Below are experts of layer 9 (counted from 0) of a mixture-of-experts language model. Rows are named router (the router's row for the expert), gate (a neuron's input weights, with its number), up (a neuron's input weights, with its number), down (a neuron's output weights, with its number) and show model dimensions 0-255. Each number is 128 + 32 x the weight over its row's rms, rounded and kept within 0 to 255. Numbers have three digits each.
After each expert's rows: a language model's description of what the expert responds to; "comes before" lists some tokens at least twice as common just after its tokens as in all text. This comes from a sample of Wikipedia text that the model never trained on. Tokens count by the router's weight.

# expert 8
router:084132092109136151193107103139137139135152102121173155089194088105095165132135095133108134090143130133132087134086101142126084163121104131138108133065090171120193118116097089154159162058182174134151097099112061098094113111147095080106091119211131143125158142115106126094102134134180166140204132139132080133115168125153127125137101146128147070115130122079153149167073072141159110099130056115136170094114145100137063124147107156143072093147131154177199113095159092143105145181156188139134122171106180097163082164039179128093170141124134130129144109071162140131151118161110152135143169139169103151116045145146146086083172155124112074167141097178116086110183154144110183143087143112138178097109103124044057145129130153128093076116152123167084155078095069089131155060137127
gate0:133110145144112174060144140183135174080161082154102162092108053074181141089081151179134159116149090149141123131129131105090106118116072085103112100107147130141137147117130155164143124127118076117191143197124199096080123104167176100168135050133176105201113171134085090124121099128134111147125150106130097100136134127174178139154084120116160133108155144186158065159137076140132120120096091082082127096070140081149081085156115168138067169072108119093135145091065151134082114123113114193095095136158115201143126143102114123112169094148092165121150108146129127155133153058124112117155133155101185112108049153094095091085137123198120090127051085156122096115160082115094179158094100069116136043137102174078139087137138103084131190133110106156098120119160103155133098102143085
up0:174152144184116108127211134107137141199127105131153112129151139100175135127120173116102159156080145137095134127159124095119104129119110188150155086126132126131136134100129093109118133122161194107146091157137083120103084171152171130057104130097054150169130184122137167085140090113197149147150126146141119149102145116170095138138132078127156200161111105098134058091113119180180082103100159152094139083103103131135085150126125186161138153107132165103113118141118196124151113127134160123077114167171157134178143084117190082222108092121143124128138093117136078132133080095146087082055082126128133107155069078099124121163093078127114117105086097115109165100125143101086119149145148146125171180197158137085155103181111083105120131179151160042079109103133142110094100153170163
down0:076153122139150145194114143108127115066146082145137082109127110078174092086141100095130144138167106123082113101073144095085157133101115111128104208134151210141101178128149132150120125158069135133039122136164140058053162130073131157081058088114132136117093137099111135167128095087202083134104078100127128154101203086178125096080103129141167185100136091150129113067153183079116063130130143106161168150108064103147107142118101187089073104124078133115132112158069192145111123083140166117123113143122090102136133110128140090127142139179157107127146142157153078142151180137102109164130101153118114109098148138137118091170163115139174122132154049102162101099152130149100126096116144061167169093106126148106152101146085181166157051081168105094140119146062163069113148126183148
What it handles: Nouns before prepositions. Sentence subjects and head nouns about to take of, was or in, such as It, there, which, density, meaning, fact.
comes before: "of ", "in ", "was ", "and ", "to ", "is "

# expert 22
router:149208158165121135144122113196117156162116112105095154135110165116110182081087163144122103146074120069140096140162096109119145122123131106155119119051093082136113089125097119062116113106117129151081121150146085093126119096089184207161104199093091134120126163090106150178147145148151128077085130148144184154114078174103092120112107097163146121131170142110176126131134142158146134125164169136167124143087100202065058145128129059152173148105106130124110126205126157129181144145077120180140110122159130148104119121126080155157130110124183130114102136131078072070162090101187162119166114104076151122134079093185103200115111079080127120107097173146135164182176106146158145117068169111174125156196121127105122113149130175152144077191120170200148115167119078112110171107141013
gate0:101094135191129194136195150187150123184113067156146101124156128134129145197116052095076158126102089097075133094111131144106137101082107116143177099100122090111162114133161068122146145157126109145114165137174179084113142175161166091073140106129111157082138162151079111109107095106151187113158175068168147160101159137106143179142106164142190134155121126158079139104060050128175100169137137137153184127115093054147111162119173048114149229146110170151117118138200156085133102084183123104128142069107151111163086118154105071160119094082141174144131111096128096086115142153181117136119117063079148119142125089174140153125128123105159109103159075119110123075134114132174094090137156131126140091170127087158122098110181140060128215157113122185132078080142143142128133126143137
up0:165144155078143123066134094111151093167125119101140181118134120179040090170111118092121149158173075104143123179196134115091027097150095059154158109094064145130065153192137097082120159156117121130088085097179140155098144136082128142143101124061117095101128091176161137086152133175082122117179097107157210112111155089154142117067152099106122149096148170079191136123151156090099147056121103117181044093161116132154179086109076105069188139100076134146126115100120093123123180173098116111121110129101109071105111111156162070116139126102157119137069132069107179119129164154142137174106140111133102102126088099159129116146151127128087075135121140122134178119151166137179116110145133087122143140154170146138140127136150160079123125139139143124101133121127174125083084153142163
down0:084098120084182105142087212184138096096118193193063137126123085110141150110115143092125086135125089124072144113102089120073114114097120101102143166082170116151099123160108244128120114098117137134174165138144170101087125194174171131145108120118177088193146093192142155151107175147123130102207050122098088157115185066166099149106151178112161130173141158096106119154130116123076150143115146145114199144090191158095174143121216160133100097053141151106143091150108107171106129150180122133151139163143109144140166097107100067144111128095131106160143187159141094105130138110141078141153134141130185205101135132155097138112119126160093099133159153107178078128115068118137038128140104143154109118150122120160138140141114094129065068102169073100113119208142118114161118071157098
What it handles: Sentence and section breaks. Line breaks after sentence-ending periods, periods themselves, and section heading marks such as == See also ==, in biographies and articles.
comes before: "- ", "==", "The ", "\n\n", "In ", "\n"

# expert 3
router:124090143152074164156137136098063172199107106085123124144134173074110120145135160143194129104083141176115088144085097142065104081150101189178118141140151097137097123163142122107160102143135086072120126086108136150097090139117141094102097129069080148126120078136118164104137093114104152150094165110145081140121101090100146130068083126097196107141106112091175068128066164108102112139120167086141102146119106195063178117094172163171121105100149177110096078099151163191075083087137106074107074166181134141181145141104105086130062109132087123095169120135116162137132079098126146123107159141162129125123146088109135167172120108127157125126135096168104204127138106126089116123065155065130125102136115128167109139100107016158093121154163121109136140106139152179118094130110149
gate0:162086139097083155054123072151099098185127112086066111155170221112084147231085178097105119121081095148172084132156122172082062118070120184154158117142123150124117157174119110074103138089137112126142112117106214128139142123196109145139081120162153145116114118162089079106170085139100110121093106118121081121160127112144143112140098113096120156044157147157069140168161100091145146118143117108082145165203143108119158126151170131222102083115189181122121161098146097159127181153119151078070121082128130178135087185179142082114090110171074106128096113085032099154197051121091142166096114161115096103118141209118126119143163094089101083191108142198109090152140142129085087126082168086208084104118132098108127183105140086103079118109072157127109154129126088122129105122146076
up0:207096095096119139198076159164191148132158145134157155118147081089102130129144120055122101057130103068157139098094109138107104056088144168120095114172141129082160152146143124175160110143199129186090083105123137127138100134169100096119158124135132056115130136172107091121137174173173165187089176163140154097124145094150120163116065086114125121151237154122111111063133121130118103153128157157112137142140105143133151105184100121113121136171156114093132112134131115202083127187070153053146106096137119115170117140089178114139148096076118098123171138150116158161146174114139076102087133044150119121130088143138089081157141072085100174119119102126112111150130113115116132117160142115161109096140086143139133140125111110144129132142163092138103108163197120128128095153164164
down0:176138116182074092141141133161099156088167086087117137053123062134166134095125165171153116126151147171099162113157121123148229145150234125132085154086141070141128089133097137113136083117154155085140149157137115114116107163148117193140117118156151153182076178098101168127077132180099047155105095159119103108142099139139173097158144123170098149155095143132163140128112174120133146132096098144157141145194128110115154050107164140108118169130098099114156120069149106145139146124114120035099108146127116084113112134173145139102165095183167098107111093110091115171120124178141179131187085129119058104154149181096126116091098195150172098120111097116118076067216154156098160118122137104163134154143106127113106096144177122071130120114165160089125112128160121107155139102140121
What it handles: Prepositions before noun phrases. Prepositions such as of, in, for, from, during, with, mostly before the, a or his, in running prose and titles.
comes before: "the ", "a ", "his ", "their ", "her ", "its "

# expert 11
router:078102120119162091130133144106103164171162148081119149143162159169123101130133129100157134123171180163113069084157132125163065115093156137138108097155151103127080176191149128136110161192114098075123121102097144103111098110161122073126090168095101192168076156194102179101138126146182034194129221131186141117158138182151118116190109158145131188180114103179142133086169151128145145145138064115117128154116059112112103096128215095113123190151157134163141145081176120177155081114158109168134168127124108133116121104143068112176103162167129110090097136185167138126150191050126163169081078126127132139149180170150149078096163174153155144064079077187100109134168080143140105136146112109131177118090074110119167161134128128120129174059096152150147117134154114153147080150083141
gate0:095149142114140129141088128184106122117101084108144169154127132101138139121193150115112124140178132077124112138148062198090134070114140106153111109123135111086063129166083131102175077169162150124148107129161044099091223132148080116110133102108168127112149196151060122071143072135178142118165140174174172112127115131139115153137129059163120150080095083146125077065150110076154191167158208151137123210109138139111152095148133162101119137158116121151142109155095131106146124086113130133191167170144145128112081114141112122163156114118073126072161198101110118125170115102064089079169082138094139109117158157185087127102132116151112159138130082206103156117140094092129088130157104132169129153104107157150092154109122119076108122130132123166124194130116169150148052186050098
up0:166171112137114105136137116061163080110118138135134140195123116193149138161146155122112167134151067118173147101101151103147157164120143076064185083098148140146109134070099072094137113148051133157100150140103102160093119143082085143126150106125093174167120108125166161125075075077141152154065127120134139143106079143056150215155086185116142172203142140111124100133123096193135094103086141152126071101126151117088111076133093133160154103217160087142119112118137124132111161078150127127131149117153140132124135146150094133112138118094151130091115091149165147117088153160143178140068183124153081093101112126130084094162157154130090120142174137121193118188188124113114163174123169133125114167084084153122179165156091155112102158172141098142089139138162123096113147191104119
down0:123129104104125139116067159119137148125134077143193087141127171095087132161112117119139121104123120107127128124147123068121197130155121127136113125144157096134100151145129074123159127134125108084150139144084112091119118106128222146096100103090069100093121116109150134131087115137150116133100065166144142146198145144126170079105104107077091123117093105117135187216128097129142061165175139101136091116100146147104142102165157117097118186115115120179157084120139169115139086137073108097133107117131124168122132120068113137147151150135142162142064156107140167087110102159126163098102110102130100150130139094101116095128212128091087136090110144167143086131121078126141089147168127112151163077133159108149118090105150138132164065078119098165153108083102204141157115076137114
What it handles: Word endings before punctuation. Final suffix pieces of words such as -tion, -ed, -ement, and sentence-ending periods or ")." closing clauses before commas or breaks.
comes before: ", ", "\n\n", ". ", "\n", ".", "ation "

# expert 14
router:075158159184178115079178089129129104160108126116100096110184113114152198125159144073098106131119123157135079127126140138116122149194082144148100172110148116052144140103112142139139155126145102157132153219096114130140113110131097120128162102125127158102135106143165111111128161140116148137069081113068102135113151120118140107112104136048136108072103111161127131124145102115104110144106134137101192133134143146135185147114143132129172151140129159119135151178134211115115087075131102096217087115109113135145141105160156119156115128096176124193088159124149089105123156140135155113175094068134083101139094146090147081120187089153083114126143164138131157140047149211155169136159124120182132093128064138152110125089093111077144106071194111093118183161119141131132100116159079
gate0:164167108128069161101155142097109125103168143207156162110186105114134162164093081137162119135131137185087096145158174122167105167186129102117136126112087108121142134098072096153188113135140106115160178138046140115119155084180055126122155099137146119055104155115151142106118154118162094110121071156109047162105149190117145104120097178181103169064200079165127137188118185104158115148129119110099063100062101148162132124080111134138140221102128095139128161145130177157155062167159076069163126116097091137060067108070149065158131172041136126121149131126092129065167143093138128066106095101168154159164173130154078113201171114174122195097121129135127108117131122150180135090101128158149132099183094107121169125118099110135130066117164094121102128091146126095146171136116147
up0:151177076098116084122145155135144152128112174209155125132160163134134127172143115120108119165112153162153144087100132117117127088125138167119129135104118141107188139102159097114166158137132158175103063098097138131115132152090101147058118131156154094099097140115116080076127111111091102117146121159123117107088099133147094122130163112181111169122113178121140112136101143086145136111171133099140076132135052100160132068118130154186131144095109127153113187166145083135137057145122149157100157137087090080128173064118131091142142137135096089114199142145099129099171126112173113127052049155177159170086089155110075145140155114111133154134126106126122157205129142124122092117130176140133163160111123169169127111171090129141139161098111128158129116100146132095145155027146118
down0:188100086059107111114187147122105079178076115142121108065124157094138061161091079144105087100083133120162160124095085108101190125107071169103173115126200135091073147138140127098095200146177163122149194068131163126103076138195143172144143177122171166126160108181117115107124064074173107084157141085184109135161123177114095134173120153097160157123098191118050085103108170115106141122135096166120126157119129090140153151092075090086110164168127158128113177166177100107071144131147143163150130154134098123125155116135140093162101138143115113114138178155142148135070147113169120128122057127140146105099132123120131117133119136069113132148100098110125149125165105155145135116107150144086121138108139160176209137149092114140093137170133068108155059185145122114099186062146151
What it handles: Foreign name pieces. Middle and final pieces of European and other foreign place and personal names, such as Leipz-ig, Gab-on, Al-ess-andro, plus table pipes.
comes before: "\n", ", ", ". ", "o ", "'", "a"

# expert 12
router:123139136124102140178185170193098105115156145156114110165139104115081145135098115130089142157051149094084083112113108117167088116076112074122116193124071144103151177134103170137160134194131134122116137195131126144139078129102095185186144129091112059109116201131085082080098059118111066215149160118177154117106112086076130177176070128135136111092117153100096080103166098090138141078102158085108083101175120086098170115204133125094133165087112077118123099127074110052141079091096114108080153172156127100090125157147157108104097109160128129157098117143148118130149092216156102150159144141118074108129089149119101129186135118181103139109146132137109138105167154095140165125101112081116110124091140130134126153159159107131191058086123150142148140165118185132126096143135123
gate0:147108063133090143126205095171123130128080167127141089147110176128173085165167109163137131132099140172121079141150159139112124122128140121107133159162126140149153146163130182102132112143149139080191157144146119113125126048109116146141078160156170126100177145194160136123158102142099104130136101147148171115069078071121103130112089158123128121056121102162156133115174079118119137144122098186155130099147198161217146182130121115174150177109108130195105109100090087151171114195129149140129085157136126107124040131102190085160165156113073152145185138134128164114134126093145112113213155144156057216117076133113101133175182087105108086171136132117174151134175154121093127220080152137118132164135156147151126139158190125139113149056166144159127142136160153062098151070127110
up0:154126112144146090146173050176102247111117151102157164091148166132142117159071083123147145109134112159113155089100176142143128159187103169100150094098143168120136113106122161050116152139088172067101209111176124160088122198191103118118143171178155141155138179174134143084136114080129156125088140103135173130148113102073124127137136145090091118137137113158139128166077136158219140129120088133039152103108218096149091142053127177125136131098104173138110144112082150100183092167151118145068176114103110122115141112142130122145129131136152073142107083161209131136138064109113152104081139073110121164163172197120125144149136207153111088141154194163117182153128140150097111156093141142098116123170091178110104147162113162112176134082043145117143099144157130159107114123196143
down0:139088156223114128202151162130116110101081107142155134164142168168187094155071206088101058171104143120177121134166090181148110141143165132128109074197068105079130096098087095161134110125131093129093116115179181134130148169145163140083073181082119166115110137128129164167123144150097104088102079112116149120108195155129114127127086144139112093075144155139182113111137142176184115065115103130186090127220196158191118099168138156119148065153158109150136136179107149115169169137118079145196004132129137080162080125138158144202112127157109188130159085127090165108166169118198062076144088124166146164156086099140167127131147156101119130074139096117163146096110150128166138128130109113113107087149152105124126171124169106094122140166123105098153124120177191155106119141065137
What it handles: Clause-linking punctuation. Commas, opening parentheses and conjunctions joining clauses or list items, such as while, when, although, and, and commas after years.
comes before: "the ", "and ", "he ", "which ", "\"", "but "

# expert 5
router:170055112145106170082110103097163126138118160156107122094158197073149085165157125133052127151106090138066159101193116147044127088148169085110135110133127143093138173129099123133133092089162088100090108095148129167091192123101172174129164107134165118142101106098125085112136132141116142101153083139193124094053129163125128106127166128112201148095166108175108110048164176120139144074120121098117103106136143105112136179149167135066159099150163108143131148096149125104184147102112116120152099071128165123142169113146123143105142132113156165132117089144173090184191137086161077164103137096110137119140164145135091115213132088112141153150161151072072125089091076166136063162113127154151134057149150141189116124131155167154069154127187108154137148113140171140095072137121125
gate0:108084096090135147039168128130136091116191140092170096127095093174116145124109099108145106060140116149132120128150097145131147161165147135139183182143153110115066102099163127056138120152075156139149138104102125090087115136136142183177135147114136114115127107118126092141174051100179159124094116111143097136153170153042142156124123158101124082106140117148229088065095146123113149183168154146130152164086153064131152113203107166143108163095148098149086150135187107119099132097121074077164097150144212155132178076193112122137121110126115170150187092077189131115138132111170077110092178136105101137088128150104167175127146085151134165118133112070086098141184097111144117088091201147089123144142188122128089112183108102145096180107123181112107105126137145195144145190118135
up0:147136074120104116097062104174139173156158108105115190117134156132135143154099145040116132134128092090102127158151186126090129156096208103105145144104095147140144174144112126122135215151134217076144143116099166139168080129072157084190110144093130198142091139109125185133173165134090148100117181144097180111121160185105189091151150100110112064143170129108202113134151074116121125141115141141121168109080111095118150097180182103100159144138111115199123114076140137106142175102125172072056169120057132122148130125197148074165122164109103118051140096096120118128150069162090150132142150075062106161173108130121138163113140112129137173161129113117139134144076143117143156133098166066133155131138154136138177090162159119190103142100168105139140136184128101092107119084103083
down0:152177148184156115154167114103107196142174086135141148109119132066102112164160182078144093120156130073100130117162154137140128118138111121103142166169112137079123159102104080185169126195134125157139159077133084147133106198113125140120116113104178124124125172107164132116136100150105128166150134148136084089160169187074213121130128102059096147146121164158160131165118144146123114133107135169097111135075108119160148099107108122092115139146136104148107172133182136130182144117164096130155177064106141131126107175104117162105084117145070115117098114116092037192110091128123083106147122103110166155144126180132130130153135158140187182159173136120161127130145146117101145144176076078115121205161150121130084137108208179101169118149143106204089100093106164100148126065143100
What it handles: Infobox structure tokens. Layout tokens in infoboxes and structured data: paragraph breaks before headings, field labels like Coordinates or Born, degree and minute signs, units.
comes before: ": ", "(", "\n", "= ", "|", "\""

# expert 10
router:147124090146049134117112113127099088092116124078105062112163079113094125059124113169106115135115064155097122150101148159134144113143111078116112154102099103091134134132101169082086098128172128163181130156126173120110081107082133124142122108154121125130143071085179144143147118120110127143154134114150095083129111192123154149086126097128129123091169168124106116179170080117122097106124121151096118140099142084123130221119142187138128092109120162143149138097116143123132145077120091160120079168116138159101141127086102141171140138152110110181144055114088176084089069145104186088134124161197127086161205103094114185087069057120081123138094108148124085074168132174131146152127045128185024121092106184140136147112111102106186140160101213130084140171120079133103110074121132
gate0:086102177059115142144140102176138098080103162124083207103106140159122097137102130129073178113172120143193159098174072118132071144065127129173153113134110096158127134152185153126116081145149131156121087140122150147119113104118089173127182116151181092219067079144180103109166170169119124108158106081132075151133171136097155111117148182178082119108134152117114121111154119109108174114092185181114137193124128117112139135143151135111188135139112073221140122135169055136153091126058123109127136165152188116071132161084149082099168117142127142120126102104096116116039079133144156114168131169124126135091117131100105113094159134132092117110124156095046143130117128158088135136126104160122092140077147113139117100178112175130063102142137153100120147205102192099115162144184135
up0:062118104081085087137145140127124135099093100095116110175138121128145181144169127203108175135134082067073110141124191110121096079091130149104125131130177159167138119172095106114103159078143169166147180168130061127145115125147083121110157097178112109180134118139145157158048071116113113170104151184142091057168166126100158154066077104183087177159115129164170142139126089131113158138169118090136079121144061104107090070118101082147129099119152133180129147203101102071090106064162170133110140140175131146133079148125100151143156115156098131154160116114097103161142148157124159148143124128128110130112120124152155131142095142148109127161129195128069113121081127096140187127155100087107179140130062094149102146149110170089124114162110130166151075136169139177117082169128149
down0:123150148089145102165149074125136154114184121158120143096116086126147100133136155133131149122110136143074155099121087152137177112108189116100160140112113066151113092163178168150138099153090116144131169143114095145185092138101092092089132098202182169199117103192145123145134103157118099072103079105112104178095153107086117117148148098133106203133153061099095091116160075177171126084130093168130185147138123117128115058165187135093172125131107119118202168104181160115132130141156196173093139141123172134093174116112105113160125109148094160118142130134057141170115133153087147097097103128065159158143084159116073193175117128144146116164123133164098126163126230081070185079138141156177097130221106162104146056127134158140143117157183163085143111118126124171118103142151113
What it handles: Digits in numbers. Digit pieces of numbers in tables, scores, dates and measurements, such as 3,494, 6-0, 1868, 360 mm.
comes before: ".", "–", ",", ", ", "-", "; "

# expert 1
router:164107146175136147169120183061152126144146123115117132169129137137175131057104196163154178124152191118132170160113118059146137126072185175181140127164163144177170141108142099167123172129152101121201138126113126111130118154164088118104096136109139103137145170157086092109143198103158083166051123144107109173138104085129141105097145062132081138109125101128143162100061082146155172069149091088138119121091142093098105099121169168108090135180138107126078126135116183167099159145180189118092152163161171089096147141158071140105138129158179218100138068118072104092086136159114115156102161153065124125096191123113157067146125111141153119170133135099151100126101155107085154122145169126101074136163147146132131090180141112128149092112173110144065109162099063125145111197133114
gate0:184132147106099091056064104078185134141113121157140103152201099108166081139116133101103141115171107187208167095121175107172161096118110123072168167076125104171152162144136120109146087195076143098146094103112126171172125084119116106171174103140160116185091154087155081136157148079114110113092152093126102144103129067115105116149114165110125154145118109155150119099080184168162172073139156120164117126110092117164101137129095111135150107120085148137129104120137117172094107138139089170104185136096166113172165128112117131093143130057115170108186157077120123091156138118146077171142104144164147160117168138119136154059177134122134125178146105116125088130095117141137119062122070111157119148177181059173129166177171148135148108160158082124133121101095103140090119163171110
up0:158133084128129157165110094156108088171153128080122152146128121153137099113156112141132115124153200101146168128136178124156113144111191087123171137165151090112141133120133153120118122128135160182145163127102148109158162157161091118103106104135106140136096117192115146157069157162119130147119169107160111106155143101124144179120140047130102165142098113078133146093163122197170086174103122127163107097173109097164120126115084190128113108150140186093120133142132151059100127139130118097106153181139145141137114097098099129107123105154072092125127111153057094126131120097131132146046154067142117102155134107153152122134143106126134079097115108162125087130157109139095158078131133104178191172186132129063117096147128167107179183159120175147119153165100070145150111159179091
down0:190157111136111126168128115121112118147148134177102119081160105131105158086114098117117158119170142165158156159094182136112140131134127133145122129034095105045158104140118084108153129182153134140110174136127186183116097052107124147104096092165115198132106151149071141135136141127155123181077097073124052119112139162150060117146113107139166141204091167129167163137192170070116075146134135148137142174174130138086086130105063130135155108120158120178126111125192123130142125154136119157159109171068127154090166125133097113140114116127067179135115126142098089152182179086106107117165121107126182108100123077162142101135159133124151171133069151149114086143133108107154089043116111107122175144123143134123077157171148108110158114118087185116163145129167107141106082131150121
What it handles: Decade year prefixes. First three digits of years like 198, 199, 201, mostly in parentheses or dates; also opening parentheses in tennis seed lists and table cells.
comes before: "0", "1", "3", "5", "2", "6"

# expert 2
router:160151144121133142138167140152100122083169111116114141097108152142090121108152096079119119151138129149138112133147148138101157167144091097126085160106139123110119144110141131171160180106089137134154158108114124166119100139164134116158114102224140111140118161147145164082127144099088100136087177192158118104137109074136155119166108159098120103167096113182153137153143116141132140063124161133125182098149169191085098072113158152122106177067127145143165073105114076158144114173126107091199214174109081139139056097153133157160147183131134152067136186117113094160116162108123144121185130133123118093147113130125135156071146168111139113137134080148140163176183132152141107120142103101123068118175152076141137134089096179159085194148103089119139113132150131114174088078131107
gate0:100104114130156096070125166142076109127184089127155183138168152084102116123111114170122115184155163138107113123135143082116159086115144122121073128080133166072119143107161160136132122131104147164154123195073122135113134133111111109119158193155075170132148135126132125150102102128156102121117148149095114091143159153130141098146063145076131127122162201183144119124090121121103160169188119112168192215144177105080203131097083084150080125066149125137126139072115099108132147121139126052166129126096136109121074163119121162149163175129122151101132123114197138088216071136085123147140167148106157145095105078126129122180184166170096135118155128154100090160212162126203155132077067121190083159157112125102149165140089184144111151111110083174119145115157118143096084157128110
up0:143106099157096121149060116159125136154109095139023123169147134107105138121112174090123137128084144098078105116105087088195087122082071080183134095141129118086149065195153165137173205088083135022111068184139116124144175125095237145070088136078120156097193153163047174188164118150121093142083145067128105107132141122122154127100112113122110204118106141089075152180142185112153125153098100120073071143159120146094126091135134134141144135138111181153130155151141142120117166178136159143119113148108151095095166156148118097149130149124124130109117183156069105125120040202109141200135069097182157146169110131097095106133092123107126105089153125108107155118095129118137105073137042162156190083108148115094129126110111142115129113077092154125157114139120078132163124113101113
down0:096124148106225110101168169129107128110085133151066148081104145093182146143110108183093178131174149149143117133106176142127083068074127143167074135136145102157138170128174162206177136127127155145130078118141087096135156112139115140133151140124105126204144120120133140141140142199102132095173156116127101152127089093142168117147168112147106174130102140101137108149137119099200104089133134160135112080099184060133081119186130183135088091095143145078171128131183077148154133144127169098147154118156127073124166111060121112227173178139136152078145109122102076119108181154158156144108196127151152096118126133127151134156142110123073165112093073091157115166129116137072150106104103070148131163158115120158159125098176110087109108100119147086067166159133136137074120126142098
What it handles: Table cell pipes. Pipe separators and line-start pipes in wiki tables of election results and sports stats, plus semicolons in match headers and list bullets.
comes before: " ", "- ", "0 ", "1", "1 ", "— "

# expert 9
router:091087138133164156075099100126103143116132103149136157155110086169147141141112090128155102096147116137156137163155152087146056128144117141081076163149153098150096164067106148069113171153073134098156130156103141170114189158162171071086145199095089087143163062109147098109125117148101129107148166169088119159135109096118141118091100116140105132167151129124163131103173106128114138164128121103152108178129087102152166103137064073125111134136117170115125144154065081157100136164122107106139158088094117081127196057098208097066128159160208135116092133144119117109130116092128135105111156133098106158056078128100103150138159121133131134080087106062110138119148123064124085175089138174101124137115119141147120162153155147116133134130141072142136107122050188029097096182160174
gate0:128158118133127165108088160137111103087106178144143142088115093131161083128160150128083164083072117092121114136150112112112143108136053153130086096126194148184115163094060166083128136127090104123133171182116087118136181168125115189103190150097146139129090124174098199139117113156110178163112074098125114121107123083161093148122125144112090145126201139111099171093101102188086138105088089136154105172121102126087137170127075092148115106074138100076128127160172114127151092124078120138096138142156198163121111109151130114170097124155091132082089142060173115104108131115141184104092090124104113044176092100137142120109145141131167127164113145109146155169066123131134079145127126149134098155097129111149101130128210155153107103115117157144122119110129082115030139172174101
up0:122104107105178148120120118205137152141139095130158108147121126171122102093186127121176108053096148151116045100101118130143134107144108160102081171112109143156143174140077123139087103104055137111112090149129100125100122117133124143065126114155134116140095140126115112156098126110081115115161142149127115164145138168127099214131144121109058139194136157085085100103131158127051135168157148117126145087140161131127087170160137145126090105119148091146068127089145057108110072108161121056076191137136095165138062072119142128102119108113115097148078126054075148121174186090108173183121129070116170136124070138118149122133116129176095174103107106147129104124192140129144117135080070123092130186172082148193187140157147118216120197113176119080148092074103147090157043130163098
down0:137135162082104133129103156089152101160097125118130117218120141125139152119110058154127094179130127219130186141160105155174158138198148122090117106142182119160073057170147117151094145169158155128120174111178133116197127123111136067073135174098161144129105091142145134140149103155138118139092092113085137140097105140136113147096141131117120166151062090150124088102172173100088117122141144170095086119145197146126064176118061169104162112151149144129102118097105138152152191139160185082156100162147128132086093114147116095129151132126099117150190095115202151134101152089117092107147144109151079140147149122157175089113131133187078145143122141108100067103117140123140162160093148123146157095116163125072120096213133136169176108174080094119085137129113123117207132141151131
What it handles: Sports results and teams. Words and numbers in sports articles and tables: League, Cup, FC, Championship, scores, season stats, club names in career listings.
comes before: "| ", "|", "(", "0 ", "/ ", "League "

# expert 16
router:171135133156146114098147154168099105144104152076165109139088112157191105153137154118179139132156145172117191182169079149160184144134110135111159147197156103146148092048129072146148160124138138140061161143135127121116159124185068197143143136153075119099136145188128124148187115165119123098128143101162112096157106147183129150116152096129146124121108126100181122160120121101089168030086171171124123169079169115086117048091184156136134134157135089075127147138116088072109125106177143108055120069167058194171127139140106129134171167083107114121103114099141100155124111162146192141147129066157089141128134136185155084135059187115121061137163108086113119086115143109143096094208142082106098172099174118106146162085155126133100075151071159110082103115102144057106135077130130
gate0:112109131136109103203145133142192140115156096118159117122098052152134132102073115117175091122101106151103114118156122096084118109101095111144125087122070138106117136138133083150141139145120097121080102153140084087117078120101174160072082146105044128075100161131156142089110164162153156087127075119179090136088122099107172135108199080136104129107139155172146162147127086088125169099138111104155168125056128117134129144083178109173101125121132142090149134132042131062175113161147094130139128117122148138124097099186095092080125123114077151090142163126085091119119165119113126128147128126169116110137165163205154107124098143128220165115171126108142124110057105128090075106100051069135110064130160098149093121164171142084152109148139161129147104125141136023158165098116112
up0:155107112105182125060134156137170072082110140095147079123156063183144131137164177159187138129130105106113094157153134146120123107151099113065148162164113143111065144120049114095155100174112138112142104123141209164127148118127123117104126154167136136133154111219124164169067084149111143088123138091132071141141119114118169134171078143152120118111098162118120110129103145140119154065110166142119098063064123159118127145070078117171110161155140161154101034121110179141062129102114149102167096137140083066100099090053119119077150088162140180142121102174078121080140147150122129065165092086109170136129082084106127124201158130166076119133167127115098144130086088105181086088041119092146129145091138149162126112168142115164149167122115141130140122173185101108190069144169172
down0:098145127102189120138154178121111199078191123156140096135140137117096169095153191115078138162089103097167165102144134114121091155106197093130124104173121104091117158140141145116089123135114165137149164124149137129128146142103155053155184107145083076121119170092145161088153099126158094075108154145139123129206149098095094124121102065108079120126153129143145135073137118111164119126141144117134110103088150156091077154199151167097196077157105127173114179130160123126036118115098111162125150138174126131112121120088080136136110103123178136132036135148129138108120148187128129123092113159071141134194121091120092111134140125084154135143110101189128128097141216137112160112117138113142087100063056144198117146121137145158091133107119126200137136140112075089120077173143110
What it handles: Surname parts, possessives. Apostrophes in possessives and pieces inside English names and compounds, such as Grant's, Warwick, Ew-ing, Mc, -field, -head.
comes before: "s ", "s", ", ", "er ", "ing ", "er"